python train.py --experts_per_token=4 --d_expert=96 --d_shared_expert=0 --router_score="softmax" --norm_eps=1e-06 --optimizer="adam_variant" --lr=0.000673 --grad_clip=0.5 --batch_tokens=65536 --seq_len=1024
Below are experts of layer 2 (counted from 0) of a mixture-of-experts language model. Rows are named up (a neuron's input weights, with its number) and show model dimensions 256-319. Each number is 500 + 40 x the weight over its row's rms, rounded and kept within 0 to 999. Numbers have three digits each.
Before each expert's rows: a language model's description of what the expert responds to. This comes from a sample of Wikipedia text that the model never trained on.

# expert 24
What it handles: Nationality and table-row names. Nationality adjectives and first names in list and table rows, e.g. American wrestler, James Hayman, plus table pipes and country names.
up0:539465502497435563499576491485552446536485476492518400486543484416492568533555542557503468532454524509542504451479480511490473523508504532464491470484429558559399477514530466435550517508471502
up1:571574519554469483456402535517504508518537492482523484457585500444454488536475483521488542520453421446482618451542530518538513509457508558552509498468530485498488443511524504576485510460519456
up2:496542466470489529506459479528492513489540495504469514500512445502581502542445523463524542492514488473482498453456495533564503567575608541486513523495374485513456504507465513508487511509537504
up3:525459520457453543510510458501599496405484531471531510480526500479507563475544481459499506563526506495500479499576479475433492449513510536440475445517515507497476574528516515472501507494604480
up4:530528495515438449445526431484528509526534504466509542452471508489574496516493495502563470501523466466441452447530545534565579491512521516401489463432512529545420481487532498496455505543519518
up5:528542504519460515507539465491578498466459481479538455479530511496481534509508469515451466471457574521556502455475494503550446504523552534428481346552544446519444530496465481497506520502472477
up6:490535468502578504572474534465540438519484517419530507459478465526477521464514452509487483524577428461505429513556410570495453438463539496519490435441510535496550513522501488568518454489599497
up7:511539483452449571524511452471460433487518520497490464428476486554514436443507522466465519519562554464410572524521502577469555490488428449544494425517536460537445516467536554512534473526583522

# expert 42
What it handles: Digits and heading words. Single digits in scores, years and ranges, plus words in section headings or table headers, e.g. Nominee, Winner, overall.
up0:446581513578515533457446556435503474469504420525495506464483485428481492494524541511582582509505528494481499471486495444516516481513524496549512497483528497513552501484475509484426508491514491
up1:442442482489478545496468470489527540525496477523481534510446487417494528517456540562554496549499385465490539455455496581535531513495491452489480479409488472448514483535554503491595442457550499
up2:511530504524468419543550477473509517512524539478470502491547468465558431499499449556483491510497542524477550565513498502461522530568475521582423561532527489476523480476472504499469488492588486
up3:486459513549478490512563435551457495492500427500515457481490495483526533491463539466509430492484484501443518432553498525508483466465483543556466469519563583503447474529525447572520508504546508
up4:591478539481502500506470497511522513493597505468421474488545569480534441583565534566512466525529494510534463500552468514495411491531398526477511558524491510511458480543435480534534497489522554
up5:491487533531470530556474481538527478512589536516536503441597610525505524517483527504509523532536461525499509487507551543541492464379510481506524454551507497543505502435466455495541475466445540
up6:483541472564524481482492492524424516438555476482454496465484498440474507486482442439605510494530449496559584501447550556484448526566540570446480513527557553563527433485516533520484435555440601
up7:403590518502495481481475571482499484498517510506503444524495512434533546464502551580534514540489467492555515431558562576474498521460471522509469502455546606518470427486490570493522476468489463

# expert 22
What it handles: Dates and range endpoints. Month names and words after dashes or in date ranges (31 January–1 February, May 28 – June 29), plus to, ancient, late.
up0:513513502442481524445442452517448566458530510484451455530439494467522544550520500507451485475508541513435556505449506493497409494513486480491500475504427554494491551457503484495427446532551496
up1:448458444525598478432503483475500388527621532522449490545541504574483495572552487507495464524494509489475459487532565541463443541470457507457497521554558498492548488476601460424463547530434536
up2:460556526486448553485463457512470571550431494477416484450559454454515497520513439548525478473420488498495485526451532439479456488491569546500485394507451492486494535497483533506540454467563539
up3:534421601454476418482489425498501521508445520545505485508535513481504480492499438461551530522524365509572434526473523561515431524489512467440566520490523454480486540484480449530495480532459453
up4:531494490490468476541504563527539518458538495490505566520514517546526483523448446501553550535498469461527515537470456437535530493436460479553482492518455458498481432512518490476581522516575536
up5:455531405526492501511535477517451477435460506451514481477536501453522513467450466539483525555476554540481511424509477572529539514596515570497483486502520542476555495538524471547489575497546545
up6:443493518580494494447526430512485419474572572567490502536517459533510499531486496469390544569461499474541492409579535484431525504514462515468476503447560454477432534516437593509517561515517526
up7:509554449587489560488481492560531488521539410523500514499484513532421538485567552499513528488521525473464539443478489490435478508530465527449485488466487515527450550484519517532490508509484497

# expert 49
What it handles: Infobox labels and -man. Colons after infobox labels like Class: or Born, the suffix man in salesman, clergyman, and occupation words like politician, owner.
up0:444515544491550524512473507491450543508528516502481519509449508470491523507408466468508524501521523557483554491453551478448408479478508503502504502472532526456450652482537522457463489482505516
up1:477515460510483500562548514573427491462475460528519547518542499510500538432580517477591519580469458457541489498368559531489509509521509358508471509496511450528490487486479398486527514511503502
up2:529497525537522465480486467494456525413495545502528503537490457464530466532470418526442506469514546502516494520527582421474436442426519430548505513547525495548580497442554549528486472553548510
up3:507551461519509458513557478549406445499516538524428466521488538534478469504471463517478483514507586506515485460479494479522461555515530511454517487485535564528479557501469528511494494465501522
up4:481434535460486472526443488482605484500518489491474555479447468448431498476509516432514486531551452545556490522521499507483424522495450460582515514501467484467488515473554521489503519476488516
up5:409507481458549487513478515466522514503457518507492513531458459445522511482408435495449548420463465520487401482481563521489533458532482432534512576443589462511497485480527468470484523605494456
up6:512530507482505458506427530472534460429494515527538493494535508479513434494586495488513484526563479470460423510501535457388401412575456606451543562437462579507490542470498558439485477473493503
up7:499493509429503533501482552511482444499437491497548464520430540528526461497493520515553505567462519444378459492492554548474446500565505467503504451571528499532466422488507474466439502486545501

# expert 2
What it handles: Function words, name fragments. Mixed tokens, mostly in, was, is, by, the, plus capital-letter pieces of names and acronyms like PFL, VFL, Osh.
up0:519504456488519469506479475497523483531423591447511492462449480535496494462498578502504447510557561490541500491578498569491502545538517374493514473462481551520532529462515467452464521509550503
up1:405514531512475509539461423529441532524390490516452523531514454468525501495504515443473585499539471451479483542540494454427506553534458463519515509480484524482571520433535549510480504475554504
up2:552489582533467472457494477498547451534503488492513492546500502521451515566555479522439491482457544488437463574490528441474578441524414423450534520459478540522565497535503529571559494461515498
up3:492490481520522492506496410519475499442476544430478474517437512504474440479452474462534496528538506456413514512499471480512529503521531511499438493553485521557510500576487540484516515536476476
up4:503490536531567510433479435565508481559410436531514520489507464475481444392487489493508479504512502452525560439458517465498541508550476504479516567483499500457516421483450464564406523486447499
up5:512552504460473511498476544547556562547480478487516526552533470523492471490569533465555561523536514490519421424546562463471503448462530578518490547430520488486538475428509442511527520465474486
up6:404550564505551556497496525457524528507476612429485437543464531500518525551461569456496477489457441509531511539490481489444511505529563506544460512484521516469455475471522405445470534427578545
up7:482445486500525551559459493537532485527529430470529540488494465502460500438536519505539453468506488440518533496481524525494555530519496522523473593525538373505533463526425424518483499541557507

# expert 11
What it handles: Table column pipes. Pipe separators between cells in Wikipedia tables, plus their, were, between and Total in running prose, e.g. | 11,114.
up0:493477541540515524497516457529404509498500523548508539516594521425520496542495525519472473505515540516484503471510512467517569465486524560526526489493471520537485481505552473482506524402482508
up1:522514529512487499494498560522603492572542531520436522494496467411556472569476456434499570505488536519494449494478530512492491567453512529501503460540528466466457489531425482509486455529497552
up2:559461503524524523510523536511440527516506504457428510548561487506480448548568411497502521529508464497569468511528484493517470488436533530523475507474530511480516510469478461472484467608451453
up3:505506526503507534548520455508496514502527579518425492506563479526502507546557468534452481504547477491442398521592591528599422509525525466525523450526546558504479467445492471541548471539500492
up4:449593418539476557558513481529486492482440557482542584538567494498546556456431490442491456464477510494477548494557455476506572552520567469525482454518527511525524480517522384523513520507469509
up5:456541472550533454537550452551555459490539514546479484555523498506550531493543511393504604484512577501503535484452501449448562471495517485559516459477543528474434490490536540494581540465471451
up6:446506561486435515493563520490502508491474502417511515541443496378516513516424485456514491503460445488498448487472544495497580491441458457507472451549470586487569478518537466483421503492472568
up7:486499540527409556414499497536463501499461491445429475485581466535497531480490518482467452499468445499429527519545524446556520439440574469452465424412445494459543515526468579480593504536523516

# expert 8
What it handles: Copulas and small numbers. Was, were, is after a subject, small number words before counted nouns (five households, four points), and United before States.
up0:528518540467470544460497510530515447431520505462466445479591522482526410482499462467430564495497504463493464528490431512449491496479478471471474457531588508505467595500524644508524453466473528
up1:509479457552460530396499510515476525485560455562523532517440489491474535536515547435540488538436557454512525562579467499516545531516505518558583504425518475492437542506567500464550481561439567
up2:443436559509459530518490495537491529413411524484446503507443502505549454550567428545457511591547505485504559523473515542438542481510459522502541523436508522472481564597502578538531511542513505
up3:512480502480468470475503492487429518543415482500530511499452482490549383443549497530596478476476471499438530526520499484509448485579531491549502552497489480498470472470451482545436523453549518
up4:527511436513532516464518500528483484494536536525525493505424497503385523512466477462461520431487543535529509478537493519514517531438570501523485473497477486488551452467480509445485513489506468
up5:442471479538491533515509511520500440558585518428478537553586518542511517534500505506491497592464475515535451510555450555478511491517495473508496501541515438540532527511502445435551548429559548
up6:552478460541495424488520522485480497489563506494510545521524504515507509477526496486524452494516478545541468440468438512539510473442468541544486508438416471503511461544448410479507519515455472
up7:499454558549566496496508537563483459467568520517489470525457502479545493432480482460431435448584526465526507522514424538492584522473533419524526451419547521504497466533469474483511577542496499

# expert 6
What it handles: Mid-word name fragments. Word-internal pieces and endings of rare proper names and foreign words, plus hyphens, e.g. Mari-bor, Clar-em-ont, Cryptony-ch-us.
up0:531490477471544495509522467509362508455500494475524494500470495599477460468478462565525486471497448499437532499489465526478486472497523522474464450455470504551484476415520555473506553534563498
up1:474586497512469546541485540543529501466503477531542498528462475584476478484494417486498506519475468588561544528500489520508463549552549490458465498475415558483585541490446407442574496474541547
up2:490493527554485528471507454461497492467486485494550481468473531568474495539490486585526421446436476545438522482561521551543501478501505507434487453486486502580498467441561509514545552578538529
up3:535484480571465530529518512481496472564552490448487523574552516434535471494519498542480495557537489503501530544474451501483433500478485548514496475497538490457442462516449522522502470510531509
up4:510484487508546537466471494547515526429425517550572480533423480522482509558515473506512482448519455532478525473532515501487475507500526483483514525492476500636548563519521448517555504452521498
up5:529492516515481567545465508520502493528457489534545505476488516542470494518516552496554361439464493540491548488539494508534546477517512472432549483523411526586481486512536470494547571543536571
up6:532445466504472505485554447444405452449432526537509509487495488543502430434443562541507516471448514461511484507543467497535556463543516517531458474520537554491494478503478528500436551478485495
up7:509423469515476510477551495442474526479488530541538439488531531471504476465446484586503519469476406482509492502512466514487537489469526546486499504537563473475525482484462500517464504406441522

# expert 27
What it handles: Function words and stems. Prepositions and articles like of, the, to in running prose, plus word stems such as function-ality and bar-ring.
up0:464482508469479577522540492517445468494524523482542507464506537440570473526475462524549531502487473438498461495486539545482582530518445527438462553507519518486460513503529491556562500515520507
up1:515482488505467585509527518509476459472487552408510453540548536423546500560468498520585551512494521485503491510515565479523484582514504484427508428522563496549443496503502480435505457465564523
up2:507514531495497540565449554511520467441502523479423487477449525505540501454500506439570466570493459433519473521560545490520555564501488489467553510566435462506519545501489468459558537517591524
up3:509482470533491555491513472551453440500505611541554568489496532531505452492511497521572556524520486488480434522521606538538508453468449462563479524485516526517470501422518512508537461542455495
up4:480549503548462578550463421528358507529497567536518549477564487491502494558506530522533505517537506501500514493502544486486506547450445391539557526524452428507490450495581402423528518551484509
up5:463486523514502565460520500529477502510552545456528500473506505516428494493470471532473466529563525527450453512524503480516496432465474457473527543529592505551467462464604371430536490544412559
up6:527540480502453501510528395444532522529517469547495604496470498541476501470523591517474456538478505416559488548469471523462558440511505486482546498533493411526494499531514544477518508491551539
up7:449462461451458507471538432462499508452467478517446460461516517479529387451572505484448516483557586452534487458503487488541422494505469519561523518498565470501522510522489522591496509613474521

# expert 28
What it handles: Time nouns and word endings. Nouns like year, years, time, period, operations before punctuation, plus section-heading words after == and final digits in coordinates.
up0:479566495463494518502517538502580467396469544501388543506490497473472480515473489492480539485552468495559502512512549548482469508426514457570477464426540612505491458528504519479520517505505488
up1:540486474513494481500447468508515544478483494547443504531488515510431447517528523574550476475480501511516463506444532533565472511479457436465495464533520482536457502563581451403494466519474490
up2:507514547543530423443427530484527434449637514470444506523431442499494563451543521481502432559524504477458499505575448479497434460443539475471456539474475465460509502448450467486476505461492496
up3:519544509429441519543444529461528534558406423467503525552469523455528475506468456526500526561521480439495514532543486462492474471585486472451461461498534487525432571475521498468480494524428484
up4:517475499407497519493431524492546512571495545553466500524547526492472510541554498572519524492513504492503468457528535542487486489423490582464486392462536497491451568573522417484513476495444525
up5:523450506498462549560543518526556492452420454399503501566548518379523627520539485458442516485554514475484600489552554460487506505510506479583468412467521489492494525514564505557470519507512486
up6:547427516538452583511561472583451439557440513500483440472556529531587477519540483474474444437533456496501503505456510532493487562504503534527450456516555543480598533525599468513472479532515511
up7:448444525571536563466462506514464466505563523595582535473487501536523557524505513488492434453535448506471485456483462516475507508485484536406529477491454430479543531495475454509472526478505479

# expert 31
What it handles: Place and proper nouns. Country and place names and word pieces in lists and infobox fields, such as Canada, Japan, Tennessee, Promin-ence, Exhib-itions.
up0:472472512489540571494436502526488570450431558520516516551514495485456448519572564519479508505523510558478492474491516438496490519446378457444432599557480503537516496468526482490508538524539523
up1:412470500515475519430530469471446496550485538514461452465509519458500549521460494548550521543523457494531457424521584491513465451509555517529513520509525493507474556525513487466577490518509570
up2:570470512522491485537524555526509515468438487453466517481441521484546450461502444524487466516568491507480469483389542469451449500409566463569467558493513474531484459496560450463502519501499505
up3:442495522539505478532480401513568505440442508496515519498530490464480542496416432495502515508516464458464464475551498509465510445507479471512482432480441473509467468546518519439424485519437535
up4:500462503426496399513497465496537515522488515452491497549530455488557529460463555423499452536479527474497509465514511550494563495425566525462466508534540468409466461508462562426466499545511513
up5:508540478448411529476472514503484579447475544498438534572507554519540498552472542487480457467482466512426488472462563503519464457509497530484514544539420552491468462486484502475500531480611518
up6:519515497475463514516469493533427486430547580493523517501502496486577480463552571488462519549536543458569495488500451463490569543502495469545445539406500559531496512473440510484459478529521428
up7:537547520492477450477458476531519478545452545527517484484421507520498501513574495429404634428485492507500492459543467527416527518440471473490494494457525475496461488473519562462448552486485500

# expert 39
What it handles: Opening parentheses, adverb endings. Opening brackets before glosses or numbers, adverb endings like -antly in significantly, and digits inside larger numbers such as 44,480.
up0:533529502506540464536487520496463529459491581474510479465572525466504454521517500453529557474454479559372454546500523511502498461492452477477487528561482509495513531553492436451541498550484554
up1:512451517516578498517511461484438565483496472501506442454485499437475561492507485532455549467487484402500486487520514575493474519416420494530533473447507516522503461499574563517464456482421482
up2:441521545586491517440557492504441480514560445494465425485552495506538429509500513486469494512524487488464520538532530466509435481431418470471579508499554512479475461562474484556533479511520540
up3:429517494482480551447528493479527450529555482502513471519411538497435475540487445472450441524520484574570575506481477451498475510505488504448538472467554508492451563520526483547550502578490544
up4:468505546514399476497507501528394463501532528451513500470534524468527448494445532487549532498500438493478522486556496522564518490540459448515532492471458470468448445635498410580536486563489509
up5:476438457489534518448514433495502533483598493460508487510490549471495492540496437506453487531497461479525519482512475500542454505545486457472518490451487582488455440546520421531482443508473529
up6:440499445519467510541463527495512423493490476495531537537485445487525537529481520437469449521525485511445529488514537476544522434505443514441470449494567525500468517531478505523490465536612534
up7:475524504557474431534481513504487478502547516576536493542545507522587474583503483519509458489488465479397528494492492485497404483496428435472459512507508571509486575539437487549459538499492517

# expert 62
What it handles: Role, film and counts. Nouns like role, film and character, plus one, first and her, in biographies of actors and officials (played the role of).
up0:488468480442564449454485478482525493442512460466475438487448482551564534553468527528430520482541473517561558450468475516521555576483547534489550452493497466523452476483486469481567442496523436
up1:562462545562608503500494461541490461535533540467498512506506502509471588435528422463487545520604522554488502510508517491543451539488578499508542439567550525527521498480504545487507531500483502
up2:477471474503504504467538526455516504500525547473532481478561559495528553492489491487503521557499475525504449550596521506585484548486554570536491458502502474447426522475526456493550464512533481
up3:481474512526508541532538393480532559452364521534490604460551499499465490454506549551544510487494577585564526535548458513474552482505574479531493450490508437481532502567466482489540505500491506
up4:455496497511446565466504473531532487464479499504459525481513526450512539550497485548498503481492516507522496439436517509512532534489440527480554445442520481536476523495597626519490466507508522
up5:470515495463571529485518510497490517479468504535421450514496450506454447526515491562514456498535495545527468463440557451501500514488505550451491497471490498469505504435489440493509570488462547
up6:559493444550467536472506408537511479540504506458509481486447477539480514471593481486509467496506532494466461500540515547550495500530524452538522489407471550471486480485538467503482545508590576
up7:550430496469541493471496497518497459528507478469491510487495502443546556484475537452434427599562597519458487463519550466534511467472469506517487453482519480486506573456501504525497421535469519

# expert 54
What it handles: Compass words and capitals. Compass directions like west, south, east, Kingdom, and capitalized word-initial pieces of names or sentence starts, plus commas and pipes.
up1:503495557491406512474441442507550554509566485513543463533465478518478536508508429523450532540495486468442507522503493448556493515470494510497467490505504453509480447492515509491448514492504512
up2:542512482566461414455570533498537469516584578504599445524488528463493468550489512494545393486517489500530456487465458508481508566496462520409517478514593551507490511510476471512557495529457499
up3:449469513503495517486545512493438511547382541554499511563536478442498437477404471445560496487511546542445496571443551498539530513439548437544480482549515543505564507452565455510448582497506506
up4:466530482519490449491533539442529456526449515563516490530517512555534504524527467578463494580483522506502553530557560434484502511487490505556480421431521448484478512549468502521535463481548543
up5:402516503541534492514503460543445553534501494509530537453510478493529443454476517439502521487546502482467507504504554495496391510471477451554467480470413535471589509505533401447520562474482502
up6:445480507501477545513474482507475445443542472510519539514507495533528505562457569528462503505509470427529514521491524501501537518573492504483516524482369473488505511442507461530432581579567513
up7:553530522624458483529527465512448502503478456505465583461379509463450512594502539454524552475548485479509543536526529442503565483555492539556520550478472489460447470487467481520520570460506493
up8:486508517470447507499470465465538572578511508500488445551474478513466406539502464492518519551512483470575486513549483498542517563481539500480516578468481510499484498453517475501495473495576527

# expert 3
What it handles: Word-final name pieces. Last pieces of names and words split into sub-tokens, such as Gen-oa, Valé-ry, Gel-ber, and possessive 's after names.
up0:469523474500455460482554464459457550474511531507518582490471550498529538467487520512493601561507567493520464509460553555491528519470422498507534510384538528504530544448473436482520449497508480
up1:526537487526486499434511539517494467592561512464473438434454535519446547480527441486456481572520541495484498531518503506506448507500497546432545519480533546519429493515488569548420440519503555
up2:494543502583515472480476515550463511507540548464508441485531545471476583535551496456498513494539455550470503486455565524486437489474535490505534507471485521503469512488559551495418500503561477
up3:506482490580484539546513471455515499500525426527515495509461520465527468590557508539470496535455567531444537459498552553497431458519399471518467458546557481571390579489504527534523521514409497
up4:499509492522449559531449454538436531532505561434492475483494481480514499603544511482514563456472457470416491502470585518488474475499467492471476489591537486531561584482549520472409544557497401
up5:524463532494523521415503471519533464553534500523465503559515504538476562470512502484531446493491472474593514552438510536478475556526496605555509450508549519488515486518524442557541428477518567
up6:489503447412540502547484529541484503531515505484472485434468522500460416418506523465546558520518516515446480523502464487472399519475625510502519539476403519471491415500508466475533476550578494
up7:471543495473492550503523499439511483449450479481471513472427470474505428519521480466545510471487483545483470476497401510529575488600479539424511457435483499551491494480452516544491596624492507

# expert 21
What it handles: List commas and separators. Commas, colons and semicolons in lists and citations, especially the comma before a year in taxonomic authorities, as in Linnaeus, 1758.
up1:473510512546476437510487450525485465405523432526461592538604499466484457545582461434511520489478484519476498540515481578480535635571466495515500509440486477457524455549493471533479503541464510
up2:491497431488457548498434452473557534486524466480458515591549470542503557511494548454496446556490481440527515484517422497462597482528498476515462475526542475565482518527565498494505515558530489
up3:476527511530494549427477482532520506481471558536442501510558555554468576500522480461534512538449497500461552539562594595487448525499433491602492483476488477490539551532497504482460500541521516
up4:500502482531423429511494500509462494475520489449498482479509546527598468492406497505499516487491549459456503467432460519438579502516549489449529475432458603474458480506445438548463492477549487
up5:498524468515484460558466522514500450472418409520542480448470493476504526413475565488503496468520522573547556539500531475525467471514517467555522489502527542465462459477528466503458420470422492
up6:541436570527540503488485455569483487480468483495449529458461580447501463536499515448465454580466529465501482510469500589462531526538478464416517522560467434501490425499498541449540531460592499
up7:477515442473408538463452458492503406485468480467480453525535510486574466490464450475527435433564459418466550449505507649506502494479446529503496539514459529472490539504550480605514487497531463
up8:529518471553515512515521410477471473501559485512551465569530521484433490524456494561436518480553508497498513532454453472529495527467495515496456507472424518466478477445527603557558465523503521

# expert 5
What it handles: Miscellaneous word pieces. Mixed tokens such as odd byte pieces, word-start fragments, decade s, and of after nouns, e.g. d(entistry), 1950s, Ci(aran), additional.
up0:513510505529507485402489446503523547433520463509531541534446440426530520552564478462507555536497449548562489484497507494500602450469541420507504559509489427513517455482547567503539520523441506
up1:475410504510393453539533510539427396500533537518551546516460489429498464464449517495445501493516504497462552517506530518447578512431556514448522529438498455544498564487522494419524530494502492
up2:611540424458459431534537477510532484519514450508535538531511519585471511447560427475543469529480474465439451480462538469561481461514533517510428474499574471487471582561496434491542503464541536
up3:511534515470524463462513550487433442546480521457493431443511525499492529459523571463508456513503543486487562532538398448562491513470481511553494467455466520478456422521490521505527539410590473
up4:460465555474575513470510533508455448472466519480489585479457529470612517459489508432513510461507447454421511473544502530459545463473562586548480496411465571553499483526509568510500489556547459
up5:532457479551519533517484507526463467476550465467483608578414553483521413506453495477470461477465530501554434475519557525492524501493529600499472556535555515528537505544539500522507525474493475
up6:473498461489465575566467561514510511538512410444467499486530527435497555496500512536485484508535432482579542505490463454465495521553522461489490466541400521461513534525466494507481469511482495
up7:516477497466592554478466521484490473481472447504486574489502493481561463503580530511566586544487574502493463430455553484497406490452514449456478508528559591498472480452533544457499470536464508

# expert 60
What it handles: Coordinates and place fragments. Pieces in geographic coordinate or listing entries (N, Main, Church, Photo), name fragments like Mar, -us, -ale, and on.
up0:469521548559503555520434408540474514497486511497487511557586510431537563490478498458520474485478472521445518490560496563537512452530554483493468509483544480484475521523508450533568468462467555
up1:484497455538498384484570489525598452524495468464491477592478519497488521501476474519522522559488458535599509555468469553510474538505428510470461418489488472507397530482430524429468523553456529
up2:604450469476505434507510541542535576466394435493497495513452539535544465494451481527476540478450517542452453548537495502517554507454477515527469511563536544488448462483507512549541462476431500
up3:443485483510504463485463460505522469500487523556516535511551499503553401508547505452370517476484534531487510533493548507364519471478541491477468506562500494463503533502468502493488530524439539
up4:535523507512561441464563469499531487489417507486489476516500512549494464448592519546462465495548578466560492452562474526498517519538506495586523499524505500486423523483546524568536493582480413
up5:393429475502446519486477580489477525540502527571465399475526568506511532522513483487484618493383561487508534501417478570444497466484522417538502499508536453460545463480510424443535489495470518
up6:505470484522535508546517621556478498463545533507522449500474491477472557492497479476557486535505524494537523481503425504445390476511524529495511468430502565466544538492526585499545500492629525
up7:401444403536563455479546527452497471513532517418526430587494441536565519541553574420491575501508566503522447493562495487410387505573515479482487565492455454481516554501505558425508543553520579

# expert 63
What it handles: Colons after field labels. Colons and dashes after infobox labels like Website, Preceded by, PubChem CID, plus word endings like -ich and the needed in citation needed.
up0:461503465466527493443514592542521547527496511533460497469540518514477460501529477473479531542524540469493470475529493456518553496533518456551458503516555561494522508516522514453495554403534507
up1:518499469470523502489421483551562569546529550521480442477464487513529486531506564431394427546434485458547463501507498491600545496520480516516485504530453517542504472481528514471463481405479455
up2:505520474544482446464446520495477474541442557496542482497467516512486425484579608502471561480430452448472492499522473483543517483494472511543503517532423519547478418500483524506478490472535506
up3:446461500568469553568565465539424527536528503505476465498539511502565460442454546507521485517512509509414534557521484528539592480473473504542469507594429436535494506481547523451437528531536515
up4:528499524400520605497489494488478479405477511480485529501439531523512484447432361467542505534548424558491491501540513494424459442528574551520530506553508480532482542558516472521498510576446520
up5:451498466470436493454530496479504477495446453405512438464480509553574563475519539501486482523507550495433542528490540433509362472494437526519473527566517530476486503465541601475519506513564569
up6:477546415507560472512526531526510544575543504548497458513476538476482572515513541471435494544482494482527484487525501511525528481493444485578545429519458516488460486506522550507554508473566526
up7:478490448563475502480488548492533529490566575488502485434473488468489479523474571558477517512457561472395575486525488607480507525478515427507470512552476531508492480473518481469541493498548425

# expert 10
What it handles: List and infobox fragments. Newlines, pipes and word-final pieces in infoboxes, lists and sports statistics, such as Left winger, Appearances, and geography Area rows.
up0:517558473495538466477476468513497413492439502459541400476513465485552562471462471525453500493555453530528525478495517544449457501507592575483422528446524507481420504498575570469491445540500452
up1:531486514549461423544539486534542537474440458536471573483563467509520531498523443483543601474511480477436553480480561495460441512421521576456500504533558472514457450484539510466487498505449506
up2:497481546500521577471465487480502512493465547540564489512460461500515522521468519488523533545490416398521588455545452478524469513468504401505503569498540508477474474483498527498495497559604513
up3:541494454458485495529476497455484440521435532550468458495518531518441471509543522382442540483498513544498510532526511431498414492475526470517461481527524506512496517581497517530610466539571504
up4:507498515427479495474494516461600534469456488465478536500528520456506499510472465546449531596507558525522461514496509530492448534488486587545507472530471498494505510561477531569542534595478497
up5:512466523561471547456475495492526536459538591491440471489482426529577483516491463529498478530478560465572535503516558441549540512517500505543468517526438522514583432472473531529539451523508504
up6:437491480570470459531437496517548482464573538485435575509532497460474504511566445504467423545479537535548473548512458428373541446488513480493502463561547480475470569474501472504527446436461481
up7:490452546494542496504485563473442509501506522532488474464532516489506486569540550469444494509514406475520491476489427533509539516479600546439500462586530528463508509480468576491544502508439518

# expert 7
What it handles: Table cell separators. Pipe separators between cells in sports squad and results tables, plus slashes in coordinates and medalist lists, and common words like in.
up0:501496542497515501458483473530428534512491571492534500427482512510488505458460555554483457423523569480468484532520535505549515431417403539429467481477451561498438531387438503520515458411468469
up1:491520513455546478467487512540543513494466549484527520519450439485454452463512484382458585493503508497475469531513537479547451496491511529549470452471525535482442511498491485535481474483556485
up2:486541460500477562460444454493516491541456498527510433422430549471505499528626604583533483508515523495464479520454463500480493505558459480502527505494444549477519493499415524474474512482419517
up3:547542470493437500533529536478568472477460439490418605568494516473501471480546472446488413496490521462510477458518549478485565500502529457538494476536446437540579538529482561536491522472548523
up4:546483462539453545485480520540471492471489503534500564399523496481447388500482529490446477509588526433493486490493518526485492530447549509419459511479506545513475498479450486514526510543495488
up5:491416428486510448451477515557531558514508516525549553524408459487532423490509518476466471553474532487473473405469525584439494504474547537527541483462518459479456486511553497474524453428516451
up6:505486484487503550516454553490547482481511485515524459452478568476504493574489528477481469562510490491486519530475486533565499562480500454445528550445478502526493496464473494482513483453466532
up7:499506475509506484523509445488553547512448441473529484500488486428486479498501495448499553499457526537494409556489459540437412518538542477520491542516514497481485437542483469435492516518443502